Below are experts of layer 8 (counted from 0) of a mixture-of-experts language model. Rows are named up (a neuron's input weights, with its number), down (a neuron's output weights, with its number) and show model dimensions 0-127. Each number is 128 + 24 x the weight over its row's rms, rounded and kept within 0 to 255. Numbers have three digits each.
Before each expert's rows: a language model's description of what the expert responds to. This comes from a sample of Wikipedia text that the model never trained on.

# expert 48
Description: Prepositions after verbs, especially to, at, from, during, after, before, plus through and though endings.
up1:113123133124125181118120115125103084146086143109142096127113127137112189129129137134138129113149153127149159117122153102148096186084139157184116105148073090132136105135113115115142142137132138091111122083167125180094089123139127119148159117156109095120153155134137086111131153169097093107106110134128131133140124143168128156132119117133143119146205137108137159123128106137121128144164
down1:126090161154167119119136091137123096108120139123131131116153118129136191130131166143104129119132110076127139130124167146132106140164094106113096115153141102136097138121113108108142116117129071079134132103117136176144117201133127127142149162105139131133128114152131148140118118117135164090067097113090118157098153110111102155103167087142148127099101153118099119160149090113125132092118
up2:175114133083113083134108135107188123116119120140139110094139101113112125156073127138161156116124205112182180157136090121094105154111145148147111133143119129114175122111098114147165157137094077112104107098129118144108108092084122106122116113152134101131124132114107114137110129111139134121126137162118095140152172126113124133147157125143128103121178124139140129138095135144160135158135
down2:148108135080183094098124087113144176143113138097115162173135126129110124162104127137132119118104136179110146112153120127119168136106133078119140137142107164127161136100136108125132115111108112081175128142148128158120111086110106107131103109116124132131084079127083100111132114084077122114130114158145133117114145135138128119176094107158128090113118155112101163123124125130121162176126
up3:161146126147137130096140130148164083107114142078164110130119147103099131158132125131122098158156113136082094142071138118153079174138143162166129192143126154105148131131098129119155107095133069108126150112157115085159133117142072163154126140127165110090119138128112094111124114118118145115118123139136119106165166123149131132130087137141139127122131132150153138165101139100131138149162
down3:133124154137100097116146142150148118144126092128133092112107116113079167176117146099103096142112149122113161102116091118164131123152112130132118156132120104115141116111127157111127129124185102103105122099165125124160109147112145163191140170153151139144133090197164152106165111135117107118078129124160108179137131109156130102136143119113127124138111127142127115121138090159078139165103
up4:157121147108146087137148112092155143099143104106136173135146191120127096110104159155131100137125073160091075164160131145116141149137131113194132140153092114103137129114116137113121145108164109122150088076145098142138149135126123103106177132123142123126113121131100130140137110158120133110129118112105081086133122101167166147148089118100110100098129135102129145133088110128161118122125
down4:127134122116127118182134137099116117120080136131124154147135150162149081101119112156126109149125158126120146140114154154151100107108087136128119163162139130114126119177112131115184075122134148113122157081130070150100165179152123108108127103142087127153127110151154108110158114156155125114088163104105135092143147104138164142169092137083147081124118115134115114119144097122112122129113
up5:165154067097146125127127144155146092113103142120155116089148163155109103174126126063117134102122157134168125129106136169138098143140126156122110145133108082124143125109125090140113126096092078131153122118107110114116139141149155147118136118150129108111119144120118134126135135127122161123147118133120115083143189130128171184140092141138096106062131121113111125131130088108149081111097
down5:106142098127102118113140154107123138127151120125130136108173126152151113134107100120157144123123138086172141112157158165158143127140152141121098139126121172163086115141144088137159141099142178097162170130102116146117143156069110154119137121086088079155128142152152141108209132091121159174160133119109103130131102129147113138112119120145112094147148154105122136109105118120112149123149
up6:117109153153136086148101155099125121149098122092124121179141096087116121126108195110123106154125143132151142124112107137115088123118121132128176161137100144108121144126092163062120106133135115134150108123115115129140122124093101115163124122082147168087116153148137145170123112130098103108119138110141094129151130189168125147092118115105124126067150132128144108134110111154159114175126
down6:108113125126112131117144131146055143106100116109119123119070139141148118122139123135129121084133149110127127112124148104158138095150172128087112084140205138112125163115133118133135121095129150120071177139105108106088102169135151150182158105127112141117132125140087089132142093173135153128136115141135146116139151146111103157098121150091153122163132159155138121135117127135150166099139
up7:122104099083087107105088133143150148128106128111142130126102133174115094154115136097153145164107136110169150160107140139075142163111141114134113107158098156086100174072078109140147147134128093155099096114148153138099130115122121102127153117153136130117118159092077130137103155147150136160152133153122087121103158137098152160124120107140142094115140146132141137157095104141143145120095
down7:165101168141119126072120153089118130100126162114116160096111119141117125161130138145139144103089149157090142122169153100113106132103163107151130117147127156136189105103145147162128092128152164131119138157140178076104132109154139134109129071129144139140116121113148143100119171120099126118121134113127138128108139119082094119170099103154128113084139094124105189131105131129133135109151
up8:122131104131077142129101133133146143103137093114152126107199149130117108134121168122113144132123142115110128177076098101072086150142123103138140134133129134074130163130088112093103143112165038123121122093109108131111127113117125137102153148138155114093133125122119082132149150157154164095130160131130121127158108108126121138112093123110129106096143147114165130128129156099141138164113
down8:103147132122083120130098106122162151137141120121125134121144120114154088107119106139098117140141122087122168108159103091101083146134098140147153159129175144141153142130178134103148135095112153119155110136106115149131166185168130109121105175125149108115151112102133127132185162177139080143117183099106144149135117116144102150135114155094145130109111108117142104081153106142097145127113

# expert 0
Description: Clause-linking words after a comma, mostly and, plus but, while, or, that, which, who, and ampersands in names.
up1:102096149105148121177140108115136130123130095139125147089142173090118170113126122136167117128140090127122109166153111124108138136135154124148145136175067141126098120139094093157155164157148126105132124074149135151118126120111168101129175108143156123128155169121124164170114180127119137146135091133132089094130097143158100127102135101130111140133138157122147181107115103119167151128137
down1:152120124146178138155148132106123091149145109156112105110112127122103159154189094144114104200115130126142122136107153141143157104095112121124132180157148134165125144157122128158153111128134122095115132100102148133139158136123145120143097105159081084140126110097132109130118134141171090130097123093151138086130141093141128134153120143070155151121097120150119132146149077157133104127082
up2:147180123120157138132137132143143120132137116088138148132154121083111100147112156107129130116148100143153124128116119141113099151069124102138100125121134136164118127136120100099102177134108120096112088124149134109095137124160134131094119115165169126102175146085076114126131169139172085119146135124104105129132120161137112153182163122106164132104153123117187160121097111138144167173135
down2:118139113095129125087117059121136123139125098121099114124115129048106094106145144094133114110116142104100143123119097161125128165093101128118124106128107154111168147151114128129106128125090146093102072137108113143136144176166145140122128139159173172130116122090133139143133129144141126119108133102114166075144163128167101109183109093122144140136109128123141100108150143125135144083106
up3:127137152132107125136160130134149122107092139137157159159137152097126118137127154099151124156142107149154109165092164095120122109139112144122082123127142163083102115118140144096133113141111106128102074121121097126083126139179162057155132134149152121129130095065106113145125134137128101106125112124097087092164128144129135174139131132163139097109134117109191087106119116109161108135131
down3:110119129151089169128123120140129175120138118125122144155148121129156109144092119109131105105131121116135108148148122087179146152128059113134104142108126082143160145153170108149113141120135124117165114198106092124129150210130109129126119129134103134140171111135154146113152116109132148113142147138136135169150165152140137138136101131128100145136114189121151163082150174122123099128107
up4:149100137083101058067126130128183137104150140102117151117132150155107118130095123152132136163145120145154108170086140137093115145106117117146124093144129124095126166124120099092156148137139104125090095106108139128135130116104087147116148115126153124102122093114138090091087141101118128143088111123119115128137087155123156175131093121136153106131109120139141178103132146130155173158104
down4:107105104101174108102141099163150125125124125145103125140167138141087151139112137138087111166165105172143139143109115170118155103122144161126152098103108124124159080108149094161107115139063123169126107121147126115127099085107108178104136085111107168161125134107133124148116137078111133111150096142118150164150124139145118146100141092086138170134153136123137159157131127124122108111122
up5:115085139115167117169118127115139134123118158104134138109117057125064116131115122104143116190097179134154129155131145155119124102106134114140134133124156121125132132127111080103127152105145092142141127108121144088125074089156143119108123096108104105161115141114097132143119145169124077115125094143135086105135157139155152161097109114107129136109117138159129176113087133099112111159109
down5:151133127123142151135167170138085121112095104110111116151125075148134106136121159147110142134077114107104152142167118157102121084079173152147138113139148118114109127117150126136151085168140113136139151142155145138186143128158165155135136107109162112099118139110112095144108120103132098124094124116158106145120155147099155114157097134102091126102120128163100132186142163123131170092142
up6:116102105139101104106114103174103175080116147117121141112146123085179109129113135138096143147134183147127151177085102131111139122129143143131145113139122135125141127109140097147140137159153115090071094119098125093165083118149115125157133153101129125094132129095079145141129154136105144134149139133136104074176129111130141128112108136159118061093152155126147119152122138109142106107117
down6:127124102161108096163104133093137111127172120146115132092134094132120138134080149142117179128091111134093112147131166115108141117146133138137166162152156113125135111159124150158113181115163167080117122157130138115112127136107121105150132146096105132101136126156103147115133131101138128148124097181119150169131126133156155100148146158137131124111130088052170123163165089108123130158104
up7:118110130133089146107118158131162111110144101128123117113143090108118165129111150098098130159140147094097145152134114086060069114132128149117104110123161141121169119127137153150107141086123111122050076107089127137083105134142109112131162158112190107167138132136097110151132143142130109125164135122076129124137135149123117147142110117117145109119137114158161131126098148109159102118121
down7:098151127105123112112128091138173117150184118127104132112132120091116130134109073148137104136096156105134165089122116117109113160124125173111129142164173131141125119111143151150114148119135146135101087185114111126158161184156149108122099143099128110160149139120162138142178145178122090101121135125115120134116117076160126132135134192156137144092141106129120144143096120152110147152148
up8:152110109096101133117107102116147140121084142113136146120111119139137137153103138088106140144122099130141111122137133091114047186129140104134109161095125111126143109130092169146123130143143131097131095135182100104137113131130093120070151125116114146097140111111108137124130152131091111090135114123166122139105137155114161110142124125123143089101101099097126189110074150077156125110098
down8:120102137126108141085080075162138124120138105137147129091103141093130150137124100116122126129149100155148146114098126082132151132101111105161110123117161178109153105139095114096147120115152145161112155151119123102134108155134103106106136153129146099137107154079146200107164167115132113111096111087127116105133110159151079143121156127129104127123143136109111091140143122123158199126115

# expert 26
Description: Word-ending y pieces such as y, ly, ty, ily in very, officially, academy, oxygen, plus sy in system and the relatives which and who.
up1:158105128108174112109117105136115103127118161100110157174116117096131113129116153064120117122106089103158167167162154107123100128153140155165166101146102122129121171146150107131170126153135151093153113114155091161112106107119102137171106123138120145094081137087096135138106104096115138133120091128151101074131128121128140139145107128125104135146143134124153110135134147130152113066161
down1:106115160125113119099102138149123139091136129144132099129110141074115163134149133166116123146131142114146158185131130114149102099159151123164120165100139163115160131151117171088100081182125116146138130155117102164106162202129133128126113166130149171118128119126125141161194144143095121137134133091118152152141163134141130095143139135149140186134139130089151123133148142136122129114110
up2:108134123139135100126138120187148114117076103154096109108132079095122114151075140110112123126119148164142132140126120158157120113096113086184103118094111132125116163104128103100130165131093154134115115103137108172090073086140095124120139115106111129114128150149117109117120181130114111135136124140116102128132160131117125164156115107156143112151103113103140179115091137134146181092100
down2:139086104139150147100113146118121122164139124085142136142134146132086210143149100152135119136165101152137171112098135124133173110145096122104108154128140157125137130113133139106136144163136133113163152099146111114106173133111136150120122110093147156164082145153124127118126161088156145132130114158133154141136104135127120116182096152129157161131082111152128147085091138098072105147125
up3:137154110099145133068106124108100153115127151143144135134119107103043107172093149111100088161127137118165146139121094115072084145091125138137110168122112154095109119137127137130137099121126131078106140110132154093129120103104111134124110108122093134129145173109161149182155126144129116153136102132144109148132133136129132145089090116109186135111139107115122125122124129111156101168160
down3:145112124151120103152135129122125185137129134121159163144097098076113138084128078116117146116145154127122108104155080125132144126114061123110122138137096090140177126097122114163120117081116103064158122148096149117173112138139122103095114129123151099115171131124096172103118136130114129088095085127122160128162149140100130134131146137113108102125123143162150112099128095117153111130108
up4:101143125142092175110092146122139172145107150142131100137117160149070116155119152112146112176135161116117137110106139159162144098157157137128147116142119116105121167118076154146149153099130124172079148101170122150132112108129142145133128111148156085117137114119126155079110164125110139063187159131149134089108156148131129125135129119124119102139091116152125118157096147113133102110128
down4:052137127095106136150144108147105120083123174136121107113109146182157115065091141115116121081132129130109159105160121108108111162119138129110131128145138135128139151173128166137161163116134109160105154127114148125131155106124105139128147167165110177128143124102140150109139102154143119171138133081119099163105098134126155120132153145123152087162139163109112120147138073126117128116134
up5:113136145089129115091154153157167178135164133103085098115101143109094103129106126081169126121138073096150110135153135125099084124105127112146151148161123116116091143102129101155120181144117094088107131117096145144137095103120105108128120157139096116108136131099139140099136129112115162128115080148134120130125131163158134140113194136132137167125135125108172149172127146103117093130132
down5:162101157121120079099124164099086171128121145137111145116104172108116121101129195166124129151073114122098147163118091151157154106161130070103133133136152141162139115152099122142102146160108142151097133120128097137111121107135131108136102101107124125094174096084136113122107112126096118116143163094100150098138173132129165083121133110129122123111131142097142121133109122115130117150094
up6:112157116135159109139120099110151128175150159163134120084136118096103108122140123115137112129111158122168119147076115117074132111117109128188147132101143171080129135080129119130153141106128099119146140114120171134091093120152105125135119108108091111124105151129092159102112149160126083101141076113153119116155120142155138092131157123140163092118118136123147199093113133122131149127129
down6:113106120170153106136117175130074153156121140158135133155128143113103130103153105117108090146113101110097098082140129161156157103108140129113161105145101079124133152143074113168141107115141112128130147080129120115140149128100135119133109135107131177135149104149157142187117134111166130090096167131108111104132130133098117104115164139164093088110114085159106142130081126109146135125117
up7:168112139102102170105119145144107099119103115104159135109127116127107103167091133132129090145113150132149127156128112099152102120117133050213118102132122118120103095116102149127129137189149152154130160124154134092130120122150165153117127107112126141100172128099125148127075171150094142120145152127162130134106155123115105141101110097077127108123121119122117112160138116100134095117113
down7:136161146120191139087132063131123105143137103113128095107123106122151135102126111113148141130124152156120148145134081150109102126136121143110122106104141107165099113156091120169144104076125114142112159162151178158132111098088128156104073138119132117160119162118120138105105105147147146090094131165111154182116135138113088158175128105109104106139105135124125104145095124144131136125126
up8:161132096155112136132118127077114133127100131100158100145137111137124093116118127131157149111103109158149174128133156096140107172124140093161138147105120113112148137132124175150124118140108136120175183121132146118080123143096154130122124143097127112121153156101077151161098126114086152168120116154148112095154128140145115145180081120114114149105148098144155122154098065148163136108117
down8:173139130136131121161146120132168121089174125153154152153112102116163120144120112137164125159108145127109127123121121150107132152112123144082124140145132116122103128156117138116088185125163114137139116147117179122121086135143167112147094136138136140111074100157156121143122138141080115115125110129115115159086171120172102099140104122156118125091181161146129086140112098165128154084166